Below are experts of layer 6 (counted from 0) of a mixture-of-experts language model. Rows are named router (the router's row for the expert) and show model dimensions 0-159. Each number is 128 + 24 x the weight over its row's rms, rounded and kept within 0 to 255. Numbers have three digits each.
After each expert's rows: "gets" lists some tokens that make up at least twice as much of what it gets as of all text. This comes from a sample of Wikipedia text that the model never trained on. Tokens count by the router's weight.

# expert 12
router:129125094130103119127089094088162112158109134109118117128127091144113165136119129134094117122132079191108122143142133148132145110108102133126099114122134113107126107176114131150109111087119138097130127133198182154125120137156133135096146163138153120134115173160136150132138136168128108115139107090129114105149113102139168156124122132167144135133080114140088142173133159163175100155112177133109159121099131133083138131078145129167104134149115135114123112172147152154085112135103106
gets: "| ", "+", "−", "em", "-", "plat"

# expert 90
router:129085115136094120126129140112078129082144140113133158151107143116134107102090107143123103125152103132202118107152116128142138139116137130165147165069123148122146117111107143102128140088148170102117132156126159140127172098155126147128148144138155133122128149148106141140113129174108110163124107104141112125124121159159147166094102112121119126119117135099119138103158112134094135086152118180141142132131076098105083106093131135160156117132138134186123118151147143153090189119187121
gets: "to ", "would ", "that ", "can ", "\"", "have "

# expert 10
router:143142090148125104120151170122183144101102103140175080144103113088123141100100114110132123146086162131149126128124150159125128154080101104105138122068142131120113125149156114118109101100115107098153110102158134164169144105132123121162108119158147117122122128102130139146147161157100191114134132087145123142106113148126162133132134122144121133117135104117109116131205157128133153134087192151104133151144119152115141137129110086105125107100108114085135089119116155138116131090094154
gets: ",", ":", "| ", ".", "°", "′"

# expert 105
router:137131142119126109137136119140113113098136121094170100129124114149159132173108133160104110160131152113120120174116118124166135147096114134107140150115111150182125110137140091129142099123116083128118155124136128160081130112097105124170138128154143148101113176153081173138195124138118169147081094127174113171159146105091132141131101136130139115145123100100127095157165158115176099117106108118125134136147123094118105106098107152160168125125139109137142102149125150122084152106116074
gets: "| ", "о", "е", "а", "р", "и"

# expert 60
router:132129148125097087157137123109148122102110106128135126132102156096121170174110139128117099149114104132105103140129122113132119139093133165135132115129152125135076131136122120091131091114105107139139152138136115100090109071133122165139091111154135158118104138115155190141142141118125172120078094099139163131109148089121132161131105124106159141165161106095133133132147117144140175162127152155167148116100149137108073101099159178118141066095125127154163136144158127141137111120084156
gets: "| ", ". ", "October ", "\n\n", "November ", "March "

# expert 14
router:119073122133109094143145095095124163145115133168139126122116145102100172133140140112106132101124152146140110129118093143121106134090076154087105107152159126125101087092119146080147101125151117124100128115125173120113155168114093118139147149184114149129136128191107103116151124111123119106096133096125126122108099113140113084135152132141141080150145127151084108161136148129156146141131136173112178135093166131145115115134156086113147126167083148120163109104133096152149129131127164
gets: "m", "t", "T", "M", "d", "sl"

# expert 1
router:119119104113116132133106125152137119115118152113153100096133091159124146146122126148145105091086146122127139102148125110102108120124142166101108153082118135175131142133164117082134073129161097111111099140124146140153113167133109155126100095112108112083174127151111133155185155128126146114146151158154134095126086119110156144131131120123148125138105136157118154126170093133184130097121117124181133101112153175143149139084184095103130134167089119085108106114135104105106159114141111
gets: "le", "au", "te", "e", "re", "et"

# expert 15
router:145094126118108132135155112135110128135137148121135150154134095096128119119128100129139193159123120142119082153124079103106133117091121155135176086116132152112146095168156132130103123136146151168151104134132115147124137131127132145126141164156152096116134160115144138095146117154155108117125095122147122107100136122118147152101103128109110118210143101100123116219157164065133117155157130105140111125105116146149147104121136134103167116143172137119152124140120171097091152099106104
gets: "(", "| ", "for ", "\"", "of ", ": "

# expert 45
router:125106134124146137141155160135110132122151131118123130122119101103112106116144105151147122115180157096111130094138110128141095106093101156116168127119141136080137145126123102122107166126140135145140156131121116178117109184143132157100129167121164104147149143109160128136094126163103120105101102159096126174170139104123160117139149205109114110134153116080156163107120096132122126144131135130096107179159143101110139053132128156161138077135141122137137095135110171140103153099115133
gets: "(", "and ", "by ", "- ", "with ", ", "

# expert 33
router:144081131130150100128115103134109131127142115119134126086115113135124144110052117118112124157090155147127127156135116110145113109102126118119147125128150169100108127146123138163133093074130144097120133174130163172130147108144114148126181128112125118131111191139112166156147105156125154138124090093160121138098123137128145144101117179131184104134153146125143121126143166136105125125152143169147169154112156148099108119087095102126157100122101115085132107161136162163073116152143095
gets: "| ", " ", "– ", "— ", "- ", "—"

# expert 86
router:091099146167127095118150120114119111074117125146117171167102143104117137111090121143093134107142097110107149116168100142106167147131105148122121144126134166103118141159130139104108130084118169128099152177149149112092182137142141143110132091105162113100145122149132141135098120159136135145131109126147098112153106100185156127141122105112134139142128095139118187123122143118132131130162110153116147162101085099114161137103177138150174096120154111190127127111160113163106160132132107
gets: "which ", "he ", "It ", "it ", "who ", "He "

# expert 119
router:116126088126085121151152145097149121134146138127097091152125139144107122137135141156164093124094150097107122170130121091117148113135128144137148143147111105122083126132134122126112108143153069115114143132162118127114125148119141139116144124139175143151157136111103140092123127140067124134061124132169161105140110121123160156062089163116142109124117121130138109130113145109146174150145144168123161142125136179099146090138145139155156092161121092102182134167125115157108096124101079
gets: "(", "0", "1", "; ", "R", "L"

# expert 19
router:106078106156105086118133155125126117126137161121139093146104135113120107101144142152129116194121140124111130127164081164076152101113111157122161096134136148166115115134157113114095117084141137116162156104134134159139146107121135151137112120114170188098127133123091134167133129103098140110101129119114111102144129104108149131144105122132152147148187120066128155149113133138137119161129121156099130155126143152134100118107131124163122126096085171100077097139143169133138090089108101
gets: "201", "200", "199", "202", "198", "197"

# expert 74
router:094100124122144149131164134103113107117147123090100126107138149118122156092144114142122090089117090184110098116121112124129136143130116122134072088140168136113129113140133124097153129145130104167172134122153153164063130191134107130122149104172110167124154151073141137125114128132118129121093177125145140135139128174148103144134127119160133098129136140151113142095135102153132096147172109106112148147145085112119100077131170129139130127158133146103106088177139099127128147132170155
gets: "the ", "The ", "of ", "a ", "its ", "al "

# expert 39
router:102105104166090106129145143108116107128145142072146148111113138125114142113127095165117122122119136148135139138124124135113127103131106106188117078108151144105112110090107136172147181128183110096149127141179136170154162127122132155129147148163110156123136129076134110113127111148158146134104135106158111099108102166129131119160096154125134087115131119105102136129169148115113165118159121147163173182123126125103138094089111115125120139116094132160129083166099141144148165147169116
gets: "and ", ", ", "sh", "with ", "of ", "to "

# expert 96
router:098132135194119130137153120149116101100169139112140164126111158119147126105097109107135124078125133152111128118171140106105144155152122134099195102106154159103119089119133140129106167096170137104135130136146165115115131107118150138131118132101125124117147109115132109128120114161154121142106073107114110141156144111143149123099106135132127126141149109081081132098140122122136112150126134078119133138073103083077140137110161101125134110143190118177118167150197110118120151135106105
gets: "was ", "is ", "were ", "be ", "are ", "been "

# expert 114
router:120129124118152128164149133134151106088145120135138133138103148126098125121175131134132150130108139119122092167143126144142167139131117177122106110107123135090137119149122119104082108124122129134163141134099176121120126120141123150142108105163157135136127146106057132156166124173120132103147178106177103140102097110111141137116126168142128100106121136164054121123158120119166128126121146140102174132140120126105091148133145156122159119088123111116093132173124128157119033103094123
gets: "0 ", " ", "Total ", ") ", "% ", "\n"

# expert 0
router:122098113092151122100141140133104127087133172130138111144130121144095115141088117131108104125133111132143156182105118135133127155088124125106127108128119128117140085105152127106101143109150124105175125104154101156102155149183111158119087136162131170120131130144120128167164088123129156107130147076124112103175143102120120134102125136180147133119122113135150135145180158125052139153110141126112164120139149087138109138148156136147169169157091157088144128153146118142138144082090110
gets: "the ", "th ", "E", "Th", "early ", "late "

# expert 79
router:151148116124133107153168149119116107146124136162121125121125125127099145163136119130087150143129146144129106136131155081123152147138064124114155085162133159155134095166124116108139109103140084120179102086109130119091162122124104169152144135124154136135150118110089168143140123148114134142080085115122152122162067098117158114130122163151126156152135129119141130178189132153103131116121108144081157141105142126053128108090143135136130103116137132116135120160139115156099127098169117
gets: "at ", "2", "| ", "the ", "At ", "("

# expert 38
router:121165163126125155142119143128135115165110160111122123136128133124111131172070129155133120152111138152112117172118123109100133140105112117109174060136143165126095100139084112097130143153101108102097100121114124132138121133123104147161099141154126174120115149166094152122148131107098124123126135137132069111116095122110132152131099130173168097171110127156141117156180169125146157139146117131128121144121172185092136096131118073092123142175114139114107113122116127159092151098114114
gets: ")", "sk", "5", "Sk", ";", "es"

# expert 59
router:117138146146126101141109127140159188117124103159138174087125086117148132122133111135134159131141117124104158122135159128099150133141111134101136069111159132092130124178147103128118123141117143137090168144133110134110156148150112165121136146148178100118167111167106111173128126137135083125097105133110136120177118122105136108149131181149145111138128136135120121106129132148152121126165085146072136140148072138110128146122173095133174163153102122143126106108156126151087129105057137
gets: "of ", "University ", "member ", "General ", "United ", "the "

# expert 109
router:104122148131124166107145110127129108133104166145137071116121158100083162127130131117149097099119101119115100143101159128113123161143109125140145099095169115145101151156135095102104108076140125144133143165081154154117100151166129159146122147154137150148157147131099083141128126096096159081111138156155126114084139123134116143112100126210131147129154116133118136168086152160119121175144132115117123127125105154112125104154122136148132104120094145139152109177152110139155167108161098
gets: "\n\n", "\n", "also", "See ", "career", "History"

# expert 70
router:094173134114108133137135152100116113139167153143119102141113158108150137134136138166145115109130139130119110104169115120164152118101102117109173137141091149114123141114140103129120094139187113079149127124153132154111151147116129083116106126119130161154122141103101173123124148131124155111110100066155121155152159133123177167091107120152163127156123115121099142141176162173107156135139146115145158134096121173085150092110140107161104133105112149101149115103095169140086122095093116
gets: "(", "; ", "| ", "^{", "1", ")"

# expert 75
router:100141146117100146147132111131120116135089119133123143119115158121125210149158132106121094101093159145107119131198151115123172146093101134111126139163099126109132148146118130079151129139150089122178082138090167163101145091153148119113106121152146169120136159150092116106145136155144155105096122120149131090116137118087146119106093153145157134124126169142120112151155169143124130160129102127130159137130150145119101105130137125168150083110112132109162128138181119126127097144092156
gets: "0 ", "1 ", "2 ", "5 ", "6 ", "4 "

# expert 103
router:118094151136140127168129108099142123140154147149143135128149117152126187093148133112152109144140187137086081167133075104094127116103128125117093124107159104126109094117104094063092121123159116120144132134163134151109127134127107132122197103185113147147143145150140132129139130127120152082128112143114112094127091124141123135156169131117103155124105148165093156123160120122126124170162144128102134139113139153138166145102156078115126103164120100109108099141123094105103162138153120
gets: "b", "B", "w", "d", "r", "pr"

# expert 18
router:127124160096108120134130166134136115107136133096120088142146166119124114150106109133155121123139178089154120177078088122137124146128111158075123102119122096137100124146106095116090104114168161133116177097148104122126148163110116178129115122106177128135129152119102148165141116128130154127174104148129151113153134103120135102093135121133157098134116146119068115125146143129155106130142141118080140185118131133112126149089141120146153138140158103137140100214122131148158127100110101
gets: "N", "R", "T", "I", "P", "H"

# expert 8
router:095132143123124143108168123148103143086126123122136180119126113081074142129134112119095118094115128189091117137131130111124121100142124131113123090136129142129168116159154108148127113085115118154173070150186145173098163125127155163129135125145157162147161126129076105107122105154152139163106137112144134109184115130148107128109133139200140126118131102088112149119129105181124132150159137150119144109129139077128113102136138147135100138150124121138122107113158103161132103092110138
gets: "a ", "the ", "The ", "A ", "an ", "its "

# expert 71
router:128142130124132095095115139115117111139138145091116106132113107090137098166084136171161094154117139130087109168137118123126128141126105128082127162095135166145128135124167138089115171132111094135137156122158126149140141144123083113155110122136117146104131154128109180148123159117099187129099098111118077116125154092116142120119103098131128106135138100097140150141099163136151094125160104105132182158164132087180099089153178117135130136133156153142139076139107138117153137105152122
gets: "5", "0", "4", "3", "6", "9"

# expert 121
router:131140099151147071180133109086106111098125160150128059135133121116114123111165124099129116076110152107091145175102139105076149095130123133105091144146151107174144126130108121125070126118172091149122129112113135108100179149150126106150114123108119134138143092158146111138087147108094143127133109140101109117127083142095149142095155178132105113137153109152134138156125128140126140123147166155144128108127145144117144152078136097152134146128084156104155111116126102142120142126144091
gets: "Y", "y", "k", "Sh", "ar", "al"

# expert 72
router:112156107073113092145170126111173102145141142119144103081144075148131099147126156157152101131126122133114124149159095129139124149131149134086145114122104155127112142107145095105149149155172081137149148098168140168115129137097074138127129176167151132108137155141101146114115130170104139164082112096143126099118133111139148120091098079146101118165137116131117118154127166160133141120119138125101130148093128205129139129131118125140139114107141163131142107183133092130141129118116141
gets: "2", "1", "0", "3", "4", "7"

# expert 111
router:113106112116113157104123110101109160166118142102123117132114178146133118150145129141140084135104094174152096108107093101113130161130127134094129107100166103147116114192150125094135092116141132096182131089128127092121142122097081168137184118172089135150141153165137128131152153140136126132113140126103109101163105145119129149115099146097139088154115116169122159118187126143107096168158105152118104136130137138110150117134113132153130108161154118099174131129155125100089146135148116
gets: "qu", "ex", "wh", "Qu", "int", "en"

# expert 84
router:156122102153099068126143128136120126137131134121152125092081121114115139131114133152104108164130139120114096158140075143133125119107137152151156107140121165121116110122109129114136131111113084111171097097178098189139121110127097139137137133121133125125103137076166150141131125113111143111095101098125151139127139139111134169116087125128150121148127136080132114138124189113103160121140175139145153189095162165137127116130137125166113074101110112083152169122110165167126098084130112
gets: "| ", "–", "; ", "(", "6", "– "

# expert 117
router:126114131133132112135112134140134120092183133137160122140108118070110131129138112138143117109078168124119116123154178116091122135151087132148162157112165159156109098169139132120083147070092128088146143095119098138119170068144075087132139138144159145117124148142146179130122150117132135128126107138146116167139167125110149133099112124143129098118136117110134156169127133120088121121134106117136154171106176098144139109176120136155165120146116144089158102172125112136153149110107128
gets: "–", "In ", "| ", "(", ", ", "in "

# expert 46
router:098161113087117111101101127156120127173127148082190119143119120127105124138130153122158160146114145133101165163130133104109141164133117118097130150119175133100133112140153086069104117122119164110113088130104110140100133118142106149119114128116157131096167097133129140141161159131110155102118123134120119181069123093156165119172079123109163122162169128142087072143137123120138160163167161143117141120120146158100130131131138141107119110100130118159137097153143136145096160108126122
gets: "\n", "\n  ", "\n\n", "\n    ", ")", ";"

# expert 9
router:119118198151081152144125131100156089146150172103124112138073120139123151163095093152130125146114105141120114139154138144099111117107136151129149136124138143151106121133119117084106124107125138094136109152105140140128130104157148117156098137147163108123193138112153118166113129118127148118041117104122113141160156148127148125120071089151167143121154089124108145167090118146141160134124159129137144143106110118134124076148134179122147104078091139136132160140128143129130109136100102
gets: "\n", "; ", "| ", "|", "(", ")"

# expert 80
router:132128118128141128184144124151128147121109116117112144126123140133098161169107139150117141126099100127131148192154126132118128111119105126122123155162117167084085083104124119124161092154108084096125104136135114142114124103154110156160113191138172124124132119166136119109128113153130128118108132134120146106153105108156114155112110161152157091181143153118116148155099156107147156144124136167090136134081132163094130149166168122127158134142093133086165126116172127122091082131081100
gets: "1", "World ", "2", "th ", "3", "1 "

# expert 37
router:075097120126147127079147137108134151057151107134114100114162093093098137146129107132141171097137101138139146158143123120116157102146120136130116090118152101104135095153118111132120131092094138111110126159175100132121117132168144185122148092117112120138122144139122106162103108153088118119134121131113146112168138118147138102122130161193108144115128086089121155117104121103145119121132148115083130110115113123081141121121144161092174134159169171126123100117153092157101116098091133
gets: "the ", "The ", "s ", "his ", "British ", "German "

# expert 55
router:118149087126084085113148136124143125127134133128166119119117135156133112167114156150120068148124164115162097194098099137131137151138112125104132132099116133157138143131155093101115139128140106150142145108152129155131121174144125092171090123112136196132168138114077135120123144129150153098129131129130099141112114088134129125108130106134140140120130072100085133108177134131129137152088172127121144178129180126142141109107164099142100172088127109113110084116094143144132108105121107
gets: "°", "″", "N ", "′", ".", "0"

# expert 35
router:123126119131119057125157169126132124124139145119117107121097133099110126130116142110108130124152143152099111145123132160079130140096132150101175110144114163147108099138152121137167125117108139114146154117148167137131122095141120185143116161138149165088106161137092152178107110126121134122109134122115127070175156103086151121130101108133161165175136134105126172150153140120157114182137162154133105168107136146125092172120145141138130120088112153144073142164146174137114112123130141
gets: "201", "200", "202", "199", ".", "198"

# expert 102
router:106097090122143121176124128139137158121134124105134129080119141079087133169136117149096126094111097173141149165137134116112125149101130140129125135137149133117118107133144125123183097140124125098149110117156133107157129155178115189146109167151164157116145104174138145103146094133160133145132108120100150106173139116159115141066158140177130101179141143096103166144157138105130137154159142172096122130101120131096135123147152163141130120152125121109116135122144163155112115126086090
gets: "first ", "the ", "th ", "-", "second ", "third "

# expert 125
router:101132130166123114130152155115144110120143134090152137134129119148170103180096109125168122137139151070165145154130108089113155168122124149076142130132152151097147150146183124106110154155101118126137126153148141180127124139139132108136074102116139160117136162106111148152107143132097127167083106076139109145149143104119145120155097156125157108124141111101146158155155188094114153114121113102151141166136167150140128119111136120127102080146094141109156137139145147139148140137079104
gets: ", ", "(", ". ", "), ", "., ", "; "

# expert 36
router:097096138157117116149149111126104098082130170143105156115121175083133128122125120157109143121130115094104118142190136087097150157152090180147141161100135160126106122143141144127111154112137166112095169172141151132139128125157162150153120122105172125125172131151140142122075131140161147136140118127135159124162135086143146122142120146127113155146120127135112190136124169116154134141134109165138120153120053129097158100135127152143141104126140106150149116136151136168091175123141119
gets: "he ", "He ", "and ", "She ", "she ", "who "

# expert 95
router:114091117129119152159130126149158126126117150135184094121094079114127129116131129144111110123081139126095095192127099105144135145117082141142108154143164138145122152148160083126123123114151099130140124143180148156111134146126105097158118122139101160138151162127061108102105167136138159108137108139167078149131127114117115164114104138100147133096117092139086148136176171101122128144137173141155144175151129145104098118096119124146126154171107117113148104123091113113131112116125157
gets: "S", "ab", "c", "U", "C", "Col"

# expert 106
router:177158102159118114155135125113113078111130105103164099135125105138115139157102153158133140146125140166096110141113093113137172122141127130118127102115083139110100099165142089181148110125068122089156139139173152146100154102168131106151124156126100157112131141129122148099096154141129133123116082125110155165125116132103136151101137160148138103158125177113090117135131141137118140125091172124137103160118158130132116133129155141157078114107126157104131101122159134163088064111119137
gets: "| ", "0 ", "1 ", "2 ", "3 ", "4 "

# expert 93
router:130074112108121125147150129166117161097130120112104150092127110082157152142131104127090175130164141143109149135157092108145135074118106143121117081152143131095123101155113117155117156077131100162147128138178140158108131144147131178106143128123120088130124104154134113116158130175115122125118113120107139158158088110180133135086176139154115101188139145119130151113138109126131125154172143148098106130104109122137156108123105164123157135187139151159136123110151151144123166116128119
gets: "a ", "the ", "an ", "his ", "s ", "her "

# expert 47
router:151109160163111147117134128138101131130145107133112151168133112093127135125138142139134147144119140132140122157142138116113135115141151131136073096114095158106099149157141107091061112119114124095099093153084144158091159106136131148124139157177170154157152128129096127129138116137108089110104144136151148147088096121105139136133100145157142100133127171132103100191155126132106154148136164137120163122107156154079117132145103146116209092127133101135122152170126095132079115131121147
gets: "\n", "|", "\n\n", "|---|---|---|---", " ", "Conservative "

# expert 122
router:147120132111146113099125138141112140113149141131087112115146131156120122113118112147127119113120126118103110165100146093124129178094149106098121123136127105115136083140110161151093138143137110130151125109137146178132131100147101142137107137168153152123141129121139148155152155102090131143093086103138164132127133098079128144144118147076106123148162084137116110130178063149161097154090167151141164111172143124159109066110153135121156140111171131121189114124144118128077167130106125
gets: "- ", "(", "Born", "Died", "name", "Genus"

# expert 3
router:149128115133141108127121132116096115088111077144136085130115140098103171109091129125151138124131128120103122131144143077118099144143126140159116149150096121125118129148142135112158138095133142124093134141111125135070138067126103166114148124127153165126155119132098150120139126166110130139139093124176161167119150116135125181122124135165151119147123127126120098149131110133139169148128146127122161152130167137101094112134161188160150113132132156136107148190176152154065084143088172
gets: "| ", " ", "3 ", "4 ", "MF ", "==="

# expert 52
router:146123105128122148133159143152100118129167119106124108113154146095123092111162124155144104121147161080121126163128070105134156135099085150133097136105088090144102122138125135112111134079144105096094138120117099125093123109170115136121138146133137103135142141130112111160141159123093143126138103135132153139143143103121184155126170164139171108150148144132103103115100135141186124150070168138099134180119148180080117135130146132162125120111129115095125116147126126146132116103055137
gets: "| ", "; ", "MF ", "FW ", "DF ", "RO"

# expert 42
router:161112120136134119110147091161116159133154124095132140113113167144111106173090109119127180117143117140127118161144100127096126177109085151110119120106170133125176129167156158090132142091107154111145175140147165122081131123149134118122138145149109154166118130104116187149136128155094108114143105105203101142104134093087161136100110129125138108105117129117130130167134130132138091159136127109158131102149152151152136123113155159143167122135148179132167143128096131108108119132105160
gets: "| ", "\"", ": ", "- ", "The ", "of "

# expert 30
router:141143117140127134122142144127130092127126133087154084118098104070157081136116114106121114114127190140172137143126162140111074163079087095109133120093137152124095165161182094143102161123125115113140101121126142144158142175131162130116120157119136165091129181133089134129103120148146132097132073145154094118153142129092116146105118109135163118115140104154096131154109151131127157168163133123099133169095122153150105133105133137116115123103111133132137125138153114176134131101110138
gets: ".", "=", ").", ".\"", "\".", "|"

# expert 77
router:105091158134131154133154127138104146077156144078133161142139138115146134089092108117138146118126116169173151124131133144125146105131127143167165147142148138069156104135097150134140132110128144137157129141174157149145128144133170170152194111146099110149114161151101117145115097148133117126115118122141118133169119171154152122112106134165148141147146161100118151127126099113109094149202116142150124145109089115128137131123148156099141122174161153175149153155170153143094138133132153
gets: "the ", "\"", "a ", "is ", "s ", "of "

# expert 16
router:102105116143112124143118124127106167078104146116160107136147095120130110136169141084132124077086121145123120106106118134138176164110113113115090128126127120198118074171104121096125113159137107089121114123141081126161137174125142139156151139106114140122169128108150111133172168108089154137149094121127134095140133141111133123129124118126161113173140119163133121129124090165149118181106150120121134171127176128137120117099129119120145108152101126093159089142151130142114117154148069
gets: "u", "i", "a", "an", "o", "ai"

# expert 113
router:138153129143125127146143131135087132150108085138137119116095146126094179109091121102097126143112128081084136140099123117132118121095105137086141133144097156118102123145127125161135105121128154085115081180112108150125156114122086133097126148136164124123122135128085163134151092156091117103101106101170160142099125098129131129081111145136168119148171143133150109124111120130127155161149103109103156107123186165107106088133122142131134105096139160118113084147190117128123132106097083
gets: "| ", "; ", " ", ") ", "Name ", "Opponent "

# expert 21
router:123124130071150170155143163126142136109161161108098088150114148136074115112153117148144080136115107143154112137112099151115137134074075124161109101101151131145103140135099116124094077124168148110163158156172153128131138146161094109128115158169115149134175144157093127111148119144148150124107092115147117096164106129103137129116148164141129091148106150142119124118137122176155127167120124137105115126123125160114140127115113093125119158165147082135125091155141084169141140122145131
gets: "f", "F", "w", "W", "N", "G"

# expert 40
router:152106087129150079174120155144093152131132116142125157085087120091118155149116125119099105133126117150092140137143114102107137145083082147136119088123129158102115126112136130117148158120108139121187130135174131111105101146156124123107080161120156177093117136131134148117111136147153112122100117121093175138156148122147156163068130121159092103172105135088091146158125173148115146097123111166119129135095106110127142133127152153160116092157115131114141147126136134184100123110120136
gets: "0 ", "1 ", "2 ", "3 ", "two ", "6 "

# expert 108
router:115089087140133130139143117128106127058132095128135110132171162145112135086183133127165082109108137115132101121112107095120152122132118188139117112132121104195108111099102120123066127098141102162131159110138108113115115152131133140143171134131128140114133121146128125158141154105081136063136139132131136096125132073097144130089113160131144118122149153155116103151143150121151159127138179117140144164110141159123143119090137111150109164158072113139138103145129141112118127127134085
gets: "S", "T", "H", "M", "K", "D"

# expert 13
router:168125110133113139113116152089111107082130135121113124155123129112148168128114113155150098145143153107165147161110067108108158107130105111126139103127117136131160140140200115138125105096115117153123128138112108185133143136134086134138135138162124133158148174109130179121141142090062122139171088113120139142132132131096153143117100184111151129093141108120124108152122158111139126134139124151120153173141184137079147111141162142109110122105134136112134115164139168165096115101083114
gets: ": ", "; ", "| ", "—; ", "); ", "): "

# expert 41
router:133121082150108107115127134155114162114137181133132130130121126139124128095155106105143154138109107151076107105141098118126113147133101146152148111155151120103133090114167128074084129135124122162151132134187133164118121168147133164122143164162169127126152141157096117113135150134138118081166112159089134134143110099161147108117099157123125098165155137180093105149129150107116143164161135143098098142087076140132156111119144120126193128137106110135108127121178143127096130124146106
gets: "Ch", "ch", "degree ", "ation ", "work ", "ist "

# expert 44
router:082081153157142103146152142112125146094090168099123185113133121099090134129116105164163147162117142126127136122161101109112150132131090143162137105132169120126080127109123134149103168108115092158134115140145155128123121142142134149132111167135127151143137151165122140153105121156122112079057117121115110108126148113114173163124158148160115104134134147126099127156129172088111128145123119140108121151116130157082157089099144102135099132153133102086156114175123182126138161127146124
gets: "s", "and ", ", ", "-", "S", "a "

# expert 17
router:093062121118109129131171137154087153126128150130122110104106151127135127082121110167142123098119131176148124121139087117148162157104135133151140145132129106065107091110110129110103144117188147090121132106135127139134147127161123162131139134139142092119104110173128132152102134138135141130105104112054117117155100115166159124100107149134126119153093149190097127121155115149148104091150109126160188122131125111089112122113138093136121105154137145164123140129172089151123153146140141
gets: "known ", "se", "ed ", "h", "able ", "him "

# expert 67
router:105146117152100125146110126128126147114132165099127094167101143146075140118155120109110141108067159181110085112165130126123135133081148126126106109105138109173125121129102115067139122131173112084135132151131152121094122160114116135137150148130080162129138149127130118114119139115124143134109123064142089105174105151134134114104064153157119088109130121166127156128135121140129144156175099128115140179122107092112116128071110116106134124155147162123126125137142122159151146098155123
gets: "p", "P", "tr", "gr", "An", "an"

# expert 92
router:136147136139108099187116134075118117102137137140178106141142129146158120125141130091154111100090136116118124114142141108140129108124095108114103156113146137185124109151092099143106093156144080140073126130105145125107126143105131122132132123140102140088102090122173136154145173129100163150155119150110123076152113117101124135148138122145150106166151125133101086136149112146159122111116151142153115126118163119103157120114095095143147120150122166069155098111137123102121181122164067
gets: "ov", "z", "j", "k", "ak", "as"

# expert 127
router:152101132151111071124119159104154083140088110113115184160123124111126130120094100134136114109151132129114151089154092131129137155123122133157121113114126163147121122129152090088136144117126159133123145145152125094112175136138098166124087145105134188115144125119123154140160120150118108090120142097148130141107132147143161172127144169106114125122146107101151150141147162095094137114142131151165144131092110077105156128145088130147135123169123119181128076153148105176125172130151089
gets: ", ", "that ", "where ", "when ", ". ", "which "

# expert 68
router:123116108142103164130156104108159155115159109109128115101148144132108123132124116093142132095115163137102137163114094133137154122110102143141096128108142136190109115092100169120124077115138104103116168151165118163086112149116096145163128106121111201123165104137117124165122150103147159081156135104126060097138128121105117103132137208137133134103149126152096110141141139147116146148128152138116144140155157120141098099096128101110139139173128142140088151154141140111130131144146102
gets: "G", "P", "St", "M", "C", "J"

# expert 87
router:123086144129098090167104155113105142167094135107139145089136100094147133094113105179148095160122138157083121120163133133100139126126110116147150108156122139117129105124136103107131131136137142104173131126124135138116129142141133133138114182157156119164152155143113181122122130149120113099141136134153102139166109113126175157103123157116126105124122145131161137166098133136135129153146069120082160091131107113133113093112108079149165133139119149086166118140175071101119174138143083
gets: "in ", "(", "ing ", "ation ", "of ", "studied "

# expert 120
router:108074112106119117108135124145079175079108134104128132108160104086114131101151109139118160106125103179108138127168153157141125118128138137126137111150142121080120095135107111126111101084103147145166111157187125138133111136140145172120104147131133114158141150151109109124125124144131120122133156139118137120168112122177113122105159153170124128137084157095125151151111103123109069156195124118080129112116083071130101133133116144132151136182113148145129130093158113139111137128150137
gets: "the ", "his ", "s ", "their ", "a ", "this "

# expert 5
router:096133161138107135126107090157101102136124147139136069107152110164141097190133122126111143139102136127122087129132149098110138120115128117106080099117159161130140105130086107105136108149145131137127135103113153073138164160148132150162126158132107101107153143121092144172120158109109121108133100105121107086106133144110106161113111105105135064176146120158125156118164117110133131143103124152167092116093174176140158114096129139122122124167132119077141104163109098118104116114126111
gets: "en", "e", "o", "s", "y", "es"